Experts of a small language model.
Size: 10 layers, vocabulary 7829, 65.2M parameters.
Experts: 64 experts in each of 8 layers, 64 SwiGLU neurons an expert, 4 picks a token, a sigmoid router.
Below are experts of layer 2 (counted from 0) of a mixture-of-experts language model. Rows are named router (the router's row for the expert), down (a neuron's output weights, with its number) and show model dimensions 64-95. Each number is 128 + 32 x the weight over its row's rms, rounded and kept within 0 to 255. Numbers have three digits each.
After each expert's rows: a language model's description of what the expert responds to. This comes from a sample of Wikipedia text that the model never trained on.

# expert 24
router:161124093091175122141155148103098118143139158170152109108194144100178114122133113203152136100126
down0:118186079134084140129143205135151110119101158133075090130108136120162068136123103183167142118124
down1:111178139152163144151117107175087158147092155128080123102164139164154118102216131047112126149123
down2:088127122124072145128033098094124126109118128126203131144148180123152122124108133132103148084094
down3:135193087046116172168098116141169113198058143099116136154109086138142145126154096165149075126124
down4:112155092112118142136098129082139155197115123100147208069118095171178182163160115089184163135207
down5:121154159169104114151144104156128109122084161117162123077058120183103130168132127167048156207165
down6:123133103099111151094187179103104189107145102158161112110074144143090094151112189127113059084126
down7:197108108135133098168102177111117135144159081170120108117104091135165117211162155161104124140120
down8:174080153096164137152191133146135133111078107114133111125122056140080131173119165122193107079072
down9:104128135107149115120128139146184119080068113107064099164127122138152166079129106134150102129128
down10:167142118168132123103212085102121124107145200060086071162079082116150119173104128156104118114081
down11:146113206148120110162087139169152097093164178128092119122146155104131122131104069129151151118122
down12:117132089167149093192143105130128128077130123176104155108113207130074103088157107135157134150185
down13:135060162115074182113140146174156048095167087154122125080089103148105112160147145109147109108073
down14:133131121118153145137150141121161077193078144140162126098152159104111065124080149162141136143088
down15:144088161093119102101107187162129146140108129161122125170120082115137105142113150058102089161152
down16:186129164159129102127132130094129129131077116161123134116151072109099115120077153128123111147126
down17:137126112148115096133099125095154147140109151101114165154119137074110096177152111127111113182102
down18:084139169129154175112065060148125129134116146087091082162083145087089118115077109118142089092121
down19:098105220158184197121107102156136144109118050139121085142110135090169115120118157118132114141092
down20:132156099226117150098108149135150105118117092130180117100126164164138128088108149154150195224090
down21:166132129153109141137112125166154118069149157149133091132118190123145107124157091153187082171100
down22:103114142141106187104106113122125074141172106092064138134154158092087148116107063142178085133141
down23:090148080162142158115133111207115135164076146055146170074148095075149122083140149144140115154108
down24:140116181063150161164112126156130123148188192116124089094175107124121135107165143148151108137135
down25:095142150152126113100174088175163102115119169099100124135140159096083078122125094110075091183133
down26:162137125174126103145158129223154077143136124124167087152140105106110153104147117149160118137182
down27:132171126123123148165171115144123191184149132167093080135071141175149133168166119086118139121078
down28:132138186139111110128117150175154158140114054141078100112110128072105161117079098127181127134141
down29:129158134142118147115126095124154137113120146102163013098099183133106143132105143124095215165085
down30:156092090087149108075128143098130134162115113126166194079131082169069124119058196131119107100149
down31:074078092122154128090124142150162085140180098115099132158138132149114090111171067185140087076128
down32:133157136167191092111143125135142092146127164136115156099170129112117157079188091059141171143146
down33:060075121101121127119138142150158110102137105141116180145106122152123113098186080075107120164078
down34:158156200015093123101146114069111134119141117119140111133108158112143130208127128116162118153187
down35:118090117118053132146152137153141070093080176110123123148114162097181146112207109151163132124132
down36:135108142144070129133132144191209097109130128077098079089088132099126106168146137125110158090164
down37:136142131140101175174124127149150132159112104131144076059132164127078111111138096109138137161108
down38:134137157092080130163096152099155181092160109124194116160100171141083145122123144105100105150121
down39:117113089113120122124155139143134154189119146111088144138129130114138153117098123127138147105111
down40:182148078151153101086123165151138170124100132144139163096074163133104164157140149088155094143150
down41:116176130169112109158175087126131146121142184057135137069053131109113125112187098095121117157068
down42:122187129088113094100147168148154184109108183126111141082144121098130099148156142192080112096096
down43:131148133149123088199129137124138064119175123114109108108180127115088142129181130100152085109103
down44:135171090121153090143134148118130154118089128125188147138092109118098184114148102160143122133144
down45:067152136157099121088170151187141135134116141133102158109109107160118124125126114156137113120113
down46:102077126126133141175145130138105075086090147118189146086119081122139108128089139107133151133111
down47:126166116092152176150120096126171094123064163153176147138116148157092114155146108166136163106170
down48:093137122166069122138116134170100165078127102131105111183153142118144135075103110105147139111152
down49:150087096126100131108120199132107128159136127126221099137087157110152141107121170140196164140123
down50:144104122174096117094191151204150149192130175151106069175143141134125101090119112110125120065150
down51:153198099096072128125176089113136106128119076093182144118170166144126112159091083103127145223122
down52:120159191071084135131117106124094133136133126174139104081185116155138143090166113154107020139089
down53:136114126176139108115160125168126121059154166144111117080157116045155154124109132072155109102154
down54:150084157119142090154133191117096132138143140146141111148113124108114092106171162047143133134125
down55:118158165147140114150105057181114100107079138127134075174127106130169132082123155093084099136136
down56:076124121119122106137135147198190092114121113052116093159120161219120119169122119174111149128150
down57:144180156161216121126080185158106118121117113105138083146184151193077149109089157102214089116100
down58:102114154155113146096095076177158123163142139085147130148109096059104119119135094114160128139139
down59:094115120126132125112112119181133126135093180135123087161116111067188192159144108156165109163104
down60:127188131109100136144114147111089120167109094115077149164164161103111178106081155096089150116127
down61:121123156156155187053085138135092101079142122022161108113092073153096151091170124086125079094109
down62:076147149146146142098081151123069129133167044158098133149113130134122133148101071137096128137126
down63:137112142109113216067143159100134171137109160056141096152134164113117133091160134095100114150089
Description: Romance-language word starts

# expert 48
router:147205093105140107136128083145111113179115157156176069112197172135138108152160083175172155100172
down0:126161118122114117077103135119097095165134152154140059063195162105142135128162155151149081153193
down1:133154183076058200201183099182128151162070204117137112088125085155082122072156164140153129098134
down2:150172154108178125116186135084153142147099115147116112136133179185084102080137149133148099111135
down3:082143189196142124108083054161140117171147142152090108131110105122141143048114091163097115106130
down4:139130106129109122153123123098144161116099174085094151113118087165161118125099088122113195112111
down5:094141105120089117136101181139173153108074113130160138132179105097172112115133175165142165091138
down6:061120123132098181151110161078105127122159160107117139208124153061116095112168159164108117119145
down7:149108179159129147068090149099123132090108120091115161128113112190147165096161185127168163148134
down8:113159108063148112111090097145168153112125188058069149118160111107135128090071076042121088112139
down9:121077169162142112089109108178122133116143156141104156121130153082192185082097173087107167119171
down10:137125152129072106144104104114140141196168106142117137177114086093106103085161168117111119109115
down11:136093127102128127111144121102088110084168149071134169125127102179144100179122089114180030190071
down12:134134102126131089081104153123158126079067105111109128076147082156148152124145118105124130081131
down13:107145151123110151134196177156121129074085162126140097110133167097137151154115172076181127097147
down14:120131124111142099107108117124106150118103118122137073184162182132116106096087075123156152129077
down15:108111133150183094102151128073154124143178129099131125151164155121142068109064128147148127131157
down16:107117130136102118125141192114092176148095148116133150098110112145164112137131139135120067143099
down17:145093169100155124086157139133118139171143120132141120140121097133178152168128154140051128083141
down18:124139102157136112133133176110135058047110108059116097071132167091138158148187079126145165120143
down19:150135167124138123113160057120097171100102166137096135126101124155087050145165109122116095161107
down20:138146101086144124145120132107108082106183093111114173082136154180139145135161159121117116117137
down21:155177141107112113100132077162096196201093099079176182107126151149110118148079123152157109128137
down22:100139134072086189147169163131147095090112128109157131090138069108168118144118056193164137122158
down23:127076126168119123166074159117103122170141133179127116102161117104110149155123128053053188132140
down24:131098130200079095072081123107132115101137138127121169153096167099081118113108156170111128187154
down25:091116153134185114077109197140154081146126076167177112136133122111138106156140124112157104174202
down26:166163145105092125145134185132166140135106141163135096148112179136136151101126151149128166153063
down27:119118138180121150115146154164086100154083086129151086178126080117077125118176148067104202054126
down28:111141141117123111176116147142120126168076134109102150212072163171112160107174131112148135070151
down29:158215065091118180150186111120098117119086087116143109111179134138148088137146109149074112124094
down30:163113136109131172129123044113137104111115094077153101144112175164141161205104179083155102146149
down31:109144141133116103130195119154121172148166151118067112113153153119080152133056111151138151092095
down32:093056139115173163129122133169126153104127155123097105067142099187104139116174159106068111134110
down33:166145106209125095148112114055169128161153104132151097142100193107122146120052151114131176112073
down34:123124151156178105093167121145132131156129129046176092042102148145095147136119108106150129160191
down35:102193142160132145162175066157135103151150102139106122186135134105127130155089129104181127138093
down36:156133111107136096116140097164130143143135070215123073158134175147115097117075113160130134168167
down37:106134124113126114190109038097125091086102148115161072127091158156062096112127112155072091150133
down38:166141132165150130098099105165156180193118136138157163102160084182137117102204113121149094082098
down39:140106109121157177046173110142111108139110146101094171116120100147161138099183176170135131127195
down40:149124116220124147171095132175164128158127156108095101093133123113146108125119094113103168109170
down41:119082110161177077135083132105124109140133122136144068113097113149169149135161166179107117120066
down42:110060146149142116095141134104150087133144130141132118084183126125107117134084096163103097173103
down43:154139151198196146116170119097097111172177111098155102138154112148085116116122102043174131132094
down44:130127106129073084170132153127180133164121198170123175148098137143105128134101143161179152110123
down45:092176071078140079102072137149194135140162140132153056175185104140086142119132135148159125154145
down46:140108114103083167121118188146166133168141134132187118126122140113068084144101127088163146102106
down47:102097116141112127142085119185151152134078213120082153178069164128186151109106128137142131137083
down48:172131124127183152081114110140158157111142139124114157141116144165069158151134104119204097140128
down49:117139176091089169106156092163082120133113132108160112178118155122121127100084118121156067131085
down50:142155092175141100117150107149155093099123144105144133169113092109129091081083158143075174118058
down51:142122116134155093105107141113130128118122092055132075162133080196076121175071131139197075151140
down52:122165081195185119080082147084125141126116129127071169124194095125113100124120142119159119131124
down53:174134179133116134149112107186108103130162149147114148105155125138142151114126119122162093108190
down54:086135134146048164177085127092134172113129123105166149164104113122129194094150142123127105158154
down55:148165120174113094128150118124126130171114134203135144119099095072168120178162177146085142156122
down56:179133140140101160201103133119076157124134159175138142186106175105120121079161093174104099077131
down57:099159120144143073115149141128098142141124141071139219136064177095128095141103145113143119171114
down58:138141113185164176083119113180112104185090128082133148188130179125180144106193084072123148065153
down59:079081178121125107189174171132112118155172121156086139054093152130129098154174041116112064110145
down60:114032139129125095132179137122128136114124148119049139121129118180197080112172045148101089153117
down61:078144117116110115114076120106112120082125124178104095111186131108166111121127155131143111103126
down62:177178111147153158099166118124079093075122136078167109127158108133155182122130154163087155157062
down63:133091165086103110165109118119133161138119161146115122109169146179124153143137113244131128103140
Description: Romance-language word endings

# expert 36
router:156139071124172096136088142118168103200096208151215143120159092069166124127140072208149145107124
down0:134151111124160160149112139100135093123113086137166134105144100123118133144149091099131118106157
down1:078214145115123134144178136090130145108133148102108142165061103151136103164131121122154117100133
down2:137122149138078176096097150102101130192091180124132139132094128112112123109123134148071169142110
down3:124128168118133107076118109114098129132123158122117140113094080114126124157136147123154149120166
down4:124090142141148128107155181129119072139148171105152191113117169144158105103138097165129104104120
down5:153167155172074131152100153173172168146117132157144152114129095108137176084152132109187173103100
down6:145121125114150153130186096150094128120116169100057100141111100124105154117087097126115123140135
down7:113128114120068106113130159122101186152126165089121090054126140131077100134146119165080149121082
down8:143154158158181108163130112137150141132134153135087090120098122152139103157147138134118102164119
down9:123084129152159148077142115160126087133105147121078077112110055160121164116141130159115119085122
down10:086122124123111141155166123126056180152142081067130148133152106109161102145147151211083138146111
down11:203078197093136151170135126088104103174134135169163122139149085066095100168130129148154124041108
down12:144073089100146113122176118098121106166134095177173180139172175124100144050091146055112131172128
down13:140096135166107115136123115097104185040185174106151124078124215082165105102136091033111151127136
down14:071122123073148075135074161205096178190055115128112140122164193138171127147155143066156148112118
down15:121134112140074111142102126188198118086124153115102153153107181099136138119124090130081158139117
down16:151154115160161080111113078054119136096100193145198135084125091151141131112166103122174184112101
down17:064106121156137173134176098157140112122106121062144157052131174080146127097105094091157217173156
down18:086134069149107158178107098150134157132111103101156078115093113072143118125124144084103122138173
down19:170146126093174100121081165153114098106122129138109143127127153115128080175170123108106084134134
down20:142220126121110162089117110088124082116135119142081107140145125064157151140177075182164139135141
down21:120104153130102108070123135136144138160088079178143080141122115191119170197114129134149151104163
down22:196169151122137148152133133142109137164129086109153106144170136122137098150168175119116157136102
down23:166121122122160109136113119116079075132144126214067095109152105215097093131138138131128132107144
down24:103070105159122138124102137100119133113129157139120167126151138112161086055086177122092143109123
down25:109109101143162091092061111143120173092108095070147141043096125175107084170175138112132171131103
down26:096139200105137085114131074085095115114150134118129130068163079131120167125206120116143185181134
down27:141115141091117080094189166079070045088173095144071095106130138155112119108067151096075158142146
down28:061143126083164144101153139121148175172130125108123108135132150094192110190092125089115121111124
down29:225121099080112138110127108117097168121077104134135074158126109163166130143121153156133158168121
down30:133151127173110139147150122099190150120177181101103112141154173162101098150136125074145056184117
down31:148153131123105142128132127180105191138097074165115086159142123184150157143149102117117103153108
down32:198155102211122123092115100153125155120072026182125165096131111146134175160130087081111136068088
down33:095134142126150126101220077121107108109076123128106150179146125131090099111122151085123130117100
down34:176159130127165150169113163094170168162113091159133121102109084153221121179113153143152155148087
down35:149131107090129117059108097094128174122125123118137106108130159061162146091066163139114152113136
down36:124138179126151175119083124115099190125081117161113136133176180099149168163124208074125103068170
down37:110112116109146217123126060180115116118092131174092130148103090126185167106084143123158096090141
down38:110151144118096141123110106075136142132146132131127163129164158111167119106110154176168099131102
down39:242108156131153166142078096127117153127170133195115182137129130095131108145124113116139159139198
down40:207135166127121127103164164184154159131093099163153160076143196091129214112140068167123100119099
down41:145124156125118117134136077132065108170109139082150152099127145127157085110111072178073163150140
down42:144120183088117056114134137119113080099117103130152117136187086127155162124120117153135130176160
down43:149123150167172118140145084130127113120188150185106146165113117144114147108155134081156174151129
down44:131090126146147144160191128140125137111119100108136116125170124176154149073119111125139153138125
down45:180125105174154135136140076060112122130210125189101154104087119154083119103113103181170146115094
down46:103089143074144156153153089132127132170144130136086128135149129131197144097115088158102137100132
down47:088108126101131148109186119102089141112150140124168078165098152107152099144093114153088046082120
down48:094137147080162113167128108040113093167191129200123140186149108120103133095116137120111071113165
down49:100149165182135166050107105115127137150129143047174122139117148193078149158112132129157101156109
down50:138097079146111146124130154185117159083150070103072127122089094198099097175173143165125152086092
down51:122153160162114121139125109082115173131153138143120149169165125119110095144120146151129063088099
down52:085103128108092157112161109104079118141195124095176149111193122138119173123125144147094197159134
down53:148154102099175117075141183074165114167104143145138159149137094125127111136105154133078062172056
down54:166071102158122093108177157110160194102125128127091127122143119091081113089119116169158180149137
down55:155133155149149073109110133177115150112151117131150126114099099130139084135154087068143083124089
down56:154091133156099119126123175153181207162163077174167044099147141147148104140100170106093102163140
down57:156049141163188151139169152132131116093122134167151091104121080037137163108086129105124105126093
down58:152179103102119106098086101101156142162105177158142075060153170147134085107156099112113200168096
down59:101183068114100141155147117125196175098170116143190162111106106120073159083139172117113113148154
down60:170185140154176144160149109118162165117113119169117125113053179122130112079149123125130151159058
down61:193162095152120122131139142155144139102134103107099157140134187104120145166131107098085143153143
down62:096117175148132149154148152110093159118192102114122122145146174068119174138113103093147108114132
down63:151145170118091064115099082094125124166132179136182101149179117123176078119143165153154073139089
Description: Name pieces and number ranges

# expert 56
router:111163065146124079146145098171131121145120132152202133089162161115078175087116079198207156136151
down0:127168156089132116164104093093153124215150063077142074149160144119103126177084083072159096086203
down1:104140101155119116161143041117094038114095158109075154145110139132108139129178081098159160167108
down2:078181081187115141100133077169103114077132114100105098129123152121126169164127128087112152112121
down3:084128178132150133174142133167086095157141149102095079182127159143153106108100126119124106124110
down4:135163092131058065068080138137146117138144123124160081091105173123150123072096092145124124134174
down5:080135095136208130081166148139128129139152139102157073131131122124129084148127089155088142109129
down6:127160138052117153125141163167178123124144094122170190189116112119163153109126148155120125159112
down7:096114140115118130133080088125124072098119115203132176178153161100060124110111108108094228104126
down8:112091079121069131122102092105135144118097133149171147131196183123103092117142103141109175114128
down9:111094075093125131128153102114156093165166123138074133200139149100146090093101098096115087155109
down10:081104164159131194151092068108140078134124123162123173171091158118137101147092105115143106100146
down11:176172119126161161131099044124123096120143149062103074128146121139117093156086072080091141152117
down12:146107116180077166138127011137146174123120129087128051147139088146118102101131150128123149086110
down13:145119101125062163133091107127125186128136165151168133147210107126103109126110119131085127118096
down14:145073124155140157083116146103145173131079159112204119178177177163155156140150112115076176101170
down15:076175054133075156134147111110158124147110168097132145106080144128116117127123167164153140157146
down16:093083122083110201139106134177067119061127135113107143062188146084139152181114112167188094142124
down17:114118132107141152103137099091098115157093141120074088127182121139166173155171133122156169159130
down18:140141154143112173098119144167098158121113135111170071132166164130114096109176137170112150162144
down19:128111160145091114099193146099114068126104130107131127093117076149172112109140155140165095140107
down20:137174164126103102104110173117118193135094179143110173103135104170123129135125124097146132155158
down21:120117149143100123113136091117093142055100140165156120139130125132152140104153086141172161112146
down22:106149141124176079197125079109133113144185158093134126138105056090160138183091149099148072108094
down23:087151124102142075059126148143095108105148107117152092157168087088136141134155120145106153187066
down24:117135143079115128187081128139099080155147120090049104089096137095154149121108122164141130107122
down25:141074089119097128098137107125140181087091165144102134101161137113141130136142143116113084159101
down26:109155087116084164108149107055138112088156143066094187115136121079103146119157098068128077172136
down27:134118101186158140149087152121140065192137147152153111074123088147145111096099086139155138071084
down28:121143111110147079116105170104171073154099169147069104138151128178120198131102149146169153102115
down29:104105118175142141141166215146136131134156166086179096112083116150127176129169120148116131152116
down30:128105154152128159065130207061128142132128095138150132136153119123141139093161157136124114167145
down31:109129220122095198120111133150133104135135142117185106094169132091122164101080134157204119166122
down32:153175132178144103100059213163064082162133140091123069156158131148179095136123052139091154098136
down33:130077140139108100143146104108125139103092149059141126127147055073078112155154116176124089180084
down34:113067097164113097129117132159157179136176117169092160129045104178104146148176134144167130175131
down35:118101105196080118142088192130115144100103107125127089184127165162142122108164100141084133146160
down36:136134061084150169122207124117124087089109128190118163109195127079109090165108157112134093158103
down37:149132147185173101093071087113120189153078153091106148189105149134106090089087174108151080120075
down38:125114165147141115149145147123174174151123122132131142151131141116165118156101176099132160113092
down39:092157135092124135114187117129151111089057088109118126144089155118131181179141129106130111197165
down40:162083130097164107175108131154111082104115100190060109127119126096169150119130134113130126166148
down41:188153127095123073123198129129168135148092121133155120135128172133125202127110170124085116153109
down42:113122119154139155097130149165125162107133108104189118121123129160103141123106116129147111148163
down43:176145166112085137155109080130140147141146105110140081058111098110124111103099138086112124158170
down44:114183111085153112148162063023082105136130158111153157157127140139133103151166093073166109082149
down45:131141102144106131073130143108153086178131118100116159172145176112133136121136134128092084158131
down46:075077178123087133151158126112122089142185079080163136118125124132119164119195136151114139154181
down47:129096142099114151113105128154107166142111177186114150181148108117093159116122197114155129129109
down48:102109065219090154178152106161103120094100109097156113178166168100111100113113135106101106109098
down49:101078090104178109115122112107160178087122197132099073131140085154106045121106121071152124156136
down50:070126098077127128121081085095107168173178077140110140153122095163115128130146156067157095193188
down51:133145152117141087106181141177159134112124145090150115148116162161144092160174116124158152182170
down52:227127133054083121167136142094163158059158109113093160145154104114115038151172098144127077143132
down53:141124139179116104142159134131130124058130107131164107109121112120111182161098078077136074164113
down54:104102138125071121104147088178117182114165191144142162130155100150151090146075122141085192139148
down55:098101124124146098091136101070231153138102174124137111167059131151118117111162156147089118125120
down56:151140096142127121121143113116120167107109070154162177199128075117109165130149160144161122121146
down57:150075121144149137052072092133117154100148082102120083094098171111125113124115156106111102165154
down58:089061125202132214155091128149100136135125113097151154191100115105160183172142079098143091149073
down59:152172127071105108139137132051104145127087114142184151120175138132101133123126106168114129079053
down60:080163079169171130138175183145072135109148165121158126114132093129128082107157050125130178124136
down61:178052164135079142142138156181198092166159118127166089117105144148201162128085128134118188102143
down62:139078215108148124100102114123149072164132090093120128133161153112112161107033108162189122106185
down63:147095112149122110115160160197158164129151133148162117119134157078084182090150103126140089119109
Description: Political career succession

# expert 18
router:153115094174152106126117105211130158189101195166155116115132156136111127101155069138170197113129
down0:156091152137138145170161149156120136118155129120150156135130149123138123148136156080178152152128
down1:104140070145121153135045101122187091093126158069053186075093095159136089137109095136074116088122
down2:140090135094085117095221158193145192081135134118077104128168147127174079098105115112185094148178
down3:086143128139135097138114093075107096155180131108064114147128163136135124172111110162102141147131
down4:084185093126155097105069123062110135172080168088121098099118166132198148155132174153085146121090
down5:118137122145089123109141167189201157101073113090108127136090115097160074154072130109103113162086
down6:109111143106120170170157113147114155219095171154118125145132140126118167125080070109118081101111
down7:103127093180166168141115162153060111104117089141177176158122156201045100138127142191153157096166
down8:092131040128133104103172111082157109138115117134204106154142063143076145095144136111174123143179
down9:087110106183162142109127133118068025153116052136162115136140166154087118131125111122141185106163
down10:156112164062143122158106097127111144181109100089090129045131090081157142115093136087201134124159
down11:117159135161105185173114138158131158127169110156180079152158164083104165107140138202098141137149
down12:115122142101055068106110111169135176086165154157126076134128178152141105114163101071114184118131
down13:156051142150139154165148134124078147119159127104123173073149152141131138130153140088114213183115
down14:153127074137110188156154115129141192180166134126188151080150158123105082137077153154210131110161
down15:200117122129139099123118093113088108172125117068134175118098041147148154078175118160187142130118
down16:116138183150182165163110115101108081131132136168139103121082091049150177179109154132128148127102
down17:080103182122140134133170169156144111115142161086100107149136164180116114111136088060064102162115
down18:147108113150122110118091139175160170130112119106121117118150141115132156142136071199139095106103
down19:106128185200075171114103116056112142142111126152138119123103152116142096184192131160147125112130
down20:134121174156106170123123074081124146169117161123119081109041159118118148181121102171075110110133
down21:151100133114099139142153130176113156076155096144134118096210174147126103066116054155130070133157
down22:125092125149121158156154129128085119112146127196149118134137152150099096187125144174136103172110
down23:140159091147117164152167204067069190161140163166127151097200130093076134114186129121132144131159
down24:113079105099121111165131140096115133110148170107137144120082133109180125127146117151067147114123
down25:123079152100176174152091178118108108115112129117169131148117144116163166136062134073134112100089
down26:130147159127197131075170131128110070142124130177124105133139134139078120133199093160142115081142
down27:104101104093189146125149131134185118106126138146157133116135140144162154097103129131151087147066
down28:149161132211102124148089144161111172156152131135087151185183165066151118129159176146130106152081
down29:074107131120117145097172215110151111090110179117130132147147123158081108163108113109114096157190
down30:150141135125148191134066102123087119156103119079234150176143101152102125164131169149152133102135
down31:067136134154172138076157180204156154097064160127121138136139102155133118100176134194132111189104
down32:188152092143114156145146100119135136103147199070133172148166092184169149137148145101191105088140
down33:136148065096133210145123086080129153072132061161162126091092149149165134177164110095130117142081
down34:160095162173140113093144116140175076162102172106115211071143110149156127133170135137085101108135
down35:151151131124122077111135104163141100147157163130122102147139129154134154105105187168221160130125
down36:140115194143077106086094128106182159119169103135134158185129101141109091143121220187131135156166
down37:123104152120093097131100126113140090136133069127126145110115146145203136122118125113109093150073
down38:129144104154150068093100102095108118169085168141116143127136095172164113118148116164102146092100
down39:170139075177117135114138099156112189095124150140107150209140122098115134143137145082082185120163
down40:154158152164091146162103127152200149122101112126166139104102146138107127090073151145135103142085
down41:096099120195097101105147111122113161061154155153143115119131089113098146116101163142148092173101
down42:171212159116163134164085137118179129082152161152151127186105166191133114090150176150135186153118
down43:151172095115120114069128111089144115188058052080111142151118167167159124092134147184192120093090
down44:160078037135095103136161100083103090148162116176156166112086159169111181126161138086065132159188
down45:127166123167116047107096100142072111109155139140145151057135165093187109189068094092099177159157
down46:068140158207119207170115108140090092102150170121133139140095097149182075160138172135131096173127
down47:115129077178104125098139164103191066168128140146108050096090159120132086114165165195091071119104
down48:141148183131124203125131087078101108059126034076225155166121110162110121181116147075162166108158
down49:148111137157137105112123103128070179064183179115129117077159070077097137087095143129083156137211
down50:100158087184132135111184151120084115185128075140121124125131156168103058102214109124081072096124
down51:167145151135143133089140114192105137071112056099094142153098105126147154103112155078018159113164
down52:185122124169125146119158122164082089129148116139149084156128041161131080158181116137140136150115
down53:160108150100150112110171129104094152117122216164200139157142092096090084189117133152145120120166
down54:149098195078140101168100167088119157107156118116067132096159128158119089110092150072137070096083
down55:150150127157106088101145134135123155083194165157066165167145158149136132125109159133112107152090
down56:055106156113095194174144128142106188107170145098099108137127155070137170147156067075104134111138
down57:175139208142114194115137178158157134075126087126173119093130131126116175114122145117093063124132
down58:133070130114155140133150111070172102138097125144103180150119111113192112114107112113093135115112
down59:074142123141090139156132107135039127109134129118157121104155154114163129121150143068114132196093
down60:143094172126149073088066093083176114142122132170158109204100110091053141124099189151110148129137
down61:153193064135095168183099101157054125083168175087134176158161108146137063105109097145142164151110
down62:147133178090154137127117126182151107132153076083162175151124098130160152124126150164135106156040
down63:156105122104076152151179168180064122086116107152171120124137162149160086092064111125132163143199
Description: Lists and table layout